{"n_layer": 12, "d_model": 128, "n_experts": 80, "router_score": "softmax", "norm": "rmsnorm", "seq_len": 1024}
Below are experts of layer 2 (counted from 0) of a mixture-of-experts language model. Rows are named router (the router's row for the expert) and show model dimensions 0-127. Each number is 500 + 40 x the weight over its row's rms, rounded and kept within 0 to 999. Numbers have three digits each.
After each expert's rows: "comes after" lists some tokens at least twice as common just before its tokens as in all text. This comes from a sample of Wikipedia text that the model never trained on. Tokens count by the router's weight.

# expert 57
router:538462443430508496443542525563541493499497547457495521444527477452474529490451463441559536451521493433567496436471455465506521497566527443489492531579460481500487487493454502457512486588490471441536455556462443511493493442492488551520480490536515419551498435484493533503521456534519486477493484491432496523538413461559527495554461489453575502565536467432510534448470489560433473430518
comes after: "\n", "en", "v", "an", "es", "ed"

# expert 64
router:526523404490515544440561506538532503555532560478507526429518531546492488512409502475543525490487497429531509475523481444494544466554535450429513469551469489477493502468482509465458437503423439472509456551475461562449447499466491524496526457536529434540536428498482570517530497539513471492449489474437483481542445464562519464554470485496552436546502525436543520439443413557484496461506
comes after: "| ", "F", "P", "A", "E", "S"

# expert 58
router:535491496490495574455549513522491439501454577433503550464521498515487526487448448507562531465512461433533504489476437484528514472532579461423510527552445513516503507513443463461461476492472462478477472542463476556465450468481509526510478480542550447535494389549456523507563483541496465494514511438500541551526397453568465454574492545489534463534525484479495483414479480525446412494546
comes after: "j", "i", "u", "–", "ep", "ul"

# expert 25
router:502484438479509583429602512563548441526511502469546520437533509469476534478461459473535481498495485466512532462478433435533592471538559514512506511595467481493502514485510480468454447547454446475506453579506465524490477469453476537479507477521487472539513401527488538489561469552508446499469521475507527563531488477553503501582518505489560468547538450429531558451496472575450463471480
comes after: "c", "oc", "C", "m", ".", "st"

# expert 47
router:505521477454468503442571566528493458524481521458525531477519551532473528496450444482559502454493489430507510471479452496502544511534533527439477549564450447540524500522490484477508545507462439477460473564451452542474446484438497559450504481537500445509531389525497550467530452522503429461491516455480538490503456433565472459582477523456532478517517534453492544425477483589430431438497
comes after: "el", "for", "ol", "or", "ar", "al"

# expert 26
router:499538445467503521476576527544495488540530542472497581424503515538482487555434470479556528433471471458554491483510481502516564472521541511471469496564488493474551514509501459478492442566430437440517440544490469565463452470463497563545471488556538448563537456517502571492540440533525493467437518460481485537544411426583499447558511534454555489522502499451524505461488523501451478465541
comes after: "ad", "it", "et", "at", "er", "Ad"

# expert 77
router:497495455497474556441538516570507438510501607424507532478551528499487513480476472453538501451537448465544479467490424452539570424515525448450453503550456480492515510486456472449502433589440451481500455554511484518468480460477519540583507484528516434535507426511517540523530501555499480500489508471487526542564448452587492516539502500514539485509529448490568541462441466578463467462512
comes after: "g", "G", "v", "um", "J", "og"

# expert 42
router:508500498520499532444548544563473455523480561482519517461503556501500474514432500507567467476479475458507495445496439437499610467518563475488497546571475489492535578441468495486492440525425459468511454571473473550508466447406505537499508501548524456554513419552464561525544470544487500513463453410472496512494436454542475528570490483466548489531536471466549508460475473551456466475451
comes after: "sc", "em", "is", "im", "Sc", "c"

# expert 70
router:510517456500482535446552484556513484532508578461466507491506500499448491527443474477551491462476483410528543489469463450532560420530526484463491535560506484479511524461478491469480415543437424430513481542504463539462473460527543562553555449538489454532532439505503566524568466519504486457477486452453508534535420454570480494553495507453545451563509491459557526451463433569456495447506
comes after: "S", "P", "A", "C", "M", "F"

# expert 27
router:506514486501487564415602561521521502501524551468484541408531504517470499495430469494565451497490453437509463426481425490535552447510531481458497503561437497481556545518498474474461450526421433431499441538456453540477490464458490558507507450526517462537508401483503535548528481515497501446437496453513512563523461476539470506539485506473576447554501517453507533498503457566465468475499
comes after: "| ", "St", "T", "st", "0 ", "R"

# expert 32
router:530495450480492524454567533560545474540511570453494549437524523499488490500447471453563504493488447441523511457499464446489549457528542455462520546548455459508539508478477469458455433553453440445498453548480444542472460461475488556521495444549514441526521430515464552515544464545517423487488459454458487537532454467554506445548476512421573444551500476431537539449492472539455492466515
comes after: ") ", ", ", " ", "\" ", "\n", "of "

# expert 38
router:462518474522508580479591556545482454478488575489536512422512505519495518519430485468543462456535485471518527411477428506521582504535567507485500512583446474479528531458464462466499454544483419505501456587472471552477447464474485522519508508542513448559491442533500558488509441548479420502485475471461474505507405512571496520547483502462554477523560502478516537446495488570455474500479
comes after: "om", "id", "od", "of ", "on", "ic"

# expert 13
router:544487498465466536454518531522526447505475544442528498463493515487490452484423485507569504446500492441513528500490433451535572466526530476490425535566475484512525485501444473427476478510481435463476487550496443560438404448496539534468512481495521484518541357515459516517574477533492463427491494447454502496523398475532441458522487487467550438519484474429539516450526457506475465504518
comes after: "si", "be", "ti", "u", "bu", "te"

# expert 10
router:499508441470496525423544512562525466518484565489531530422490528521463533458441436492524489487506483464555517484471478480496588443529528505479483488554463500498546491509480481461472449546465442426476482536480454548452446506469497567522499490554510441530511418503526522512558440547487460469483501415466522485555452464552494487543503496425565462571481490411526545434459455586463448473484
comes after: "\n\n", "==", ". ", "===", "\n", "It "

# expert 69
router:503554428443523508451553504525515463558505549467521528456551488514446534460382463511567502464482470440547507459488480453529520502523542448518512497540462532495540535467461493440461480544412431461541460543473446544475483478458538520522485467505522486555494419517530495534571468522547465492505527424484486582539466432586489474524457510460552463569512469461502523456524470543457462467533
comes after: "| ", "Ch", "L", "ch", "pl", "the "

# expert 9
router:525495468479507491458548487511531476558531582491498526466513481514489485519431442465536494491531479426534498491509475487534555428536503446431460524568494487472496482482482452437461481528483441447502449549450463546440445483487495618538521442506496448527511446473498563497519470536478477515536497447457480546535415447570522510547464491427563438545514485471487540434443438513414479482476
comes after: "I", "a", "An", "an", "A", "- "

# expert 72
router:550505460446485532430549544579504468530486578461511520449537499498462492525459462504579515475494483427553458456464478494515527415503530479489513541616471504501534526486466488468485510515479439462513452551482458551469446526484463585503493464543497474560492425500480519521519454537516479488489499458456491511557463426538467519555530500481568459550477495413561542420460461572469485455481
comes after: ".", "=", "==", "H", "===", "|"

# expert 1
router:505556445463475539455561545545565479550506553457519532469547489504450507534430491495560501500486449441542501463506440459521569452538520474451487490560467455496530517481479464477497425538444452444496468567488434544460463470475498548570538455523506465554546459510472540522539455543499443469485482444468483548532444446565500483551475499445567463546520485455554533443487464577441472500492
comes after: "|", "and ", "be", "play", "ed ", "for"

# expert 16
router:509538465494525529431551506535521455549503548420488583431528500543462472503444475450524503489477450474530519441496451498505555470505526489487460489571468447493532514462475481447472434562436442454483461580508475563466473435463492539503501488534543441545499451518529553527530490529491452462496517443494562531520418467603459467559507534516553459551547469494544531453434483531457461511478
comes after: "g", "v", "k", "K", "t", "d"

# expert 53
router:511517470450520556400527512541547474482532603452482539475516494486466496525442434513568536474466458462516485428487480499503584453532541471492479484567460438477489530447473471456439445536468415456505459551459459547510460498457508578513516464527480440563486428525527572528538475551504469480504511431478511517514469476566488478539513497492546496552490450453542578445480485558495482488513
comes after: "s", "S", ". ", "h", "the ", "- "

# expert 62
router:454487433477503544441603538548556464481499545445502522445498512510466506539448467492571530496515474426541484460540491460513552436555528484441499546559449475501494503477478431467505433552459450440484440549476439563481428451458500549523525445564499457528516454516468549512544448511488451486473457436475482518518448471560490479532509509441570485534525485454522535449475450532443495489486
comes after: " ", "in ", "3 ", "1 ", "2 ", "6 "

# expert 30
router:522530443492509540433583504571506470523495558465515522436473508496435525499424464481571512450488461452526496465466448456531522444562539461448508542553449453507538538514498481487489453541450438473510470556478471561442464457458517556494502461546525436561491428509490541516542430549538473479489506448461510523540454442568496480534461498503574454544524485458542513457486457530426448463488
comes after: "C", " ", "ollow", "% ", "es ", "wh"

# expert 7
router:532524462456512509411564540571516421534513564421512531482504475562473522502424488474598528481531480454548500466499500474509565493515521519451481500557463459492536503486454497500464489495436479405495483548508427529464449469471504543484504485499513424582499425493493505538554454542527458493516507445489500541520436440554536467566484488481574449540494500488533571444493460536437458488503
comes after: "l", "el", ") ", "all", "L", "s "

# expert 79
router:549478406495486521465584516545474472534500577444489516462520546515465459515450457473588486502461463442573505490514482485483554450537522469445513512539486489533491526478468464493467451565443471502451463541476470555485458478447513563488478484546509458535551401492484530549562456527483484475452477440484498516549485424583488496591541471470545436525531486443548535443504470565496503509513
comes after: "T", "r", "S", "t", "s", "ot"

# expert 41
router:502519420477471534418545523525514487548528571442496528457507520530503507520440475464567513507493476418509488461512465472526562443538523462461491521537460479480519514479458447446442438553453452453499459547453461553487459459464498565532492449557473451546502428521460537539568433541518433476472471440472476526538462462549523483549497489464555461558514476445562530460461436551451490499500
comes after: "the ", "| ", ", ", ". ", "a ", "The "

# expert 15
router:545525476505517585411544570555531464535470557433553520440551514495468488506435473511559511509481514482495482473478444455543551476559504500484501511546498495495490470477491539430466473545420468479531468555493467556466430445481518554497519471480507448561483431561502491526551474524524488450501490421450514517506464466591523493558506516458543512538526485378520481411527464525465491475467
comes after: "m", "con", "p", "c", "ab", "pr"

# expert 39
router:555506483470505552468568558556526480500488543478536549465473521510505538493423447506605496504498506419540512447516475508525537492530540520481473524536517428489497478481433455440453445516425430438452524542501451553497462495477506545510479478488472456496517425542512567488518503535531444511527477442466488514532410426534430489567523544448572510538523522430508546462505490548423485497527
comes after: "al", "wi", "ed ", "re", "Or", ". "

# expert 74
router:544473444492479546440580539546494495494495573466544537448522478511462505507410465431570555472514496440546514446470487493491519460542533479473503542577451495513544508485512501484466483550493425463497466546481424576455476448462517578502468476560532448541500438527488550517520479527527475466476513442486470522554434407572472500555498508481590459551544495488515507495483437547458485489502
comes after: "B", "\n", "R", "- ", "D", "="

# expert 73
router:509461482448449526471558545526507486553486539476547571420487498535453504488455468474524485489496430465545523447473484432521594445504534474454497495550454472498483528491456483496464463542475388454509483525506439565515449446475453605494477472550509423553496428547501548529499443520482475505446499458492516498558466485558543530571522516479521505522516489446513518445490485599481472447478
comes after: "\n\n", ". ", "H", "er", "e", "Di"

# expert 18
router:535507469503459502440569533541509480518508582430487583435531516510513502464440454460602510504485468471470484443481428465516555492535539510480509562536471492499541536529472499472476430548397427498463463562485468567473458470496502556504531451478480458530499414510467522476505467541501424500460534447487479517508478459550425488542500511445573469541527484433560526476442487503455509499518
comes after: "r", "R", ", ", "and ", "the ", "oug"

# expert 50
router:470473435495524512465562512565542439523471559452522509488490545519471486517426449494542466485521454470517499418491456480471560485495528518425534504552416482500517525495481466441448498556470463447493494590508431551420465449470496555525533500539534454499512430509460517552572475542507517493477496463471500538528460473575522498572453539471543425572552494459528542457472516558453482460481
comes after: "\n\n", "\n", ".", "Sp", "===", "|"

# expert 22
router:482495449484449529466579557531506454498496574463494537454544532527471469493444490487566465457500478460509488436489449467512552473510551463438502505564431504505560521485502508441497433562416456480483460579472405539456447503446470571478521467495522476550504410495479503545522419531535503498477505439489510519515468460523482477553489472465570515530485473439533563422484473544491450469518
comes after: "St", "st", "| ", "T", "r", " "

# expert 48
router:526503444461498553418540521557533463516524596438474531440511530538470513509431446512530476489502504448541521447500448458520530473545568471427486520553459483483534501478466465447485477528424457424503472549457466577495440474454509601496480479534518418515542455509499539504539485540518473461506504444467474532560499456551465479551510525473557466564528475473523547449451484562441483497489
comes after: "|", "\n", ")", "==", ".", "==="

# expert 56
router:562491447455510514446592524563520458523492499476527553432507541517486540518426496472595508488481518410524517445477476480530561492516521481462485546530479497496541466476463455469465478538477443442508430558506437536445472479448512562532482465544481461535496420529507545512558480523522445458481532430496499547518465470589497500544510501456574496588529466483490583457493466529449469486470
comes after: "L", "l", "m", "M", "ar", "ol"

# expert 37
router:515548438487470546449572512535526492538512555469510524445552505525479502514429469459563555483490454446547506466503452461506558447535526486484505518550461457483543513482467432485474417532449446440510458558459474544446474437472504561523523449510485454518509423533475551535568451543512449473476467441462500498538448450557495489561473489433566480544515475446548542448480468558448476479525
comes after: "| ", ", ", "the ", "2", ": ", "- "

# expert 2
router:484495452517485524457554544551522475510459562440463509474481492516469513472442480501558501471526522436543537461502464503515577437514550474467482472578455475502546497449456471457470458559427393446482474559509460511469461464434497566526514467543518462535550436519524569494527467556503476502470481477428505528549451435555485496541484512448561463520508478467581528478517477563443453459553
comes after: "D", "y", "8", "6", "2", "Ar"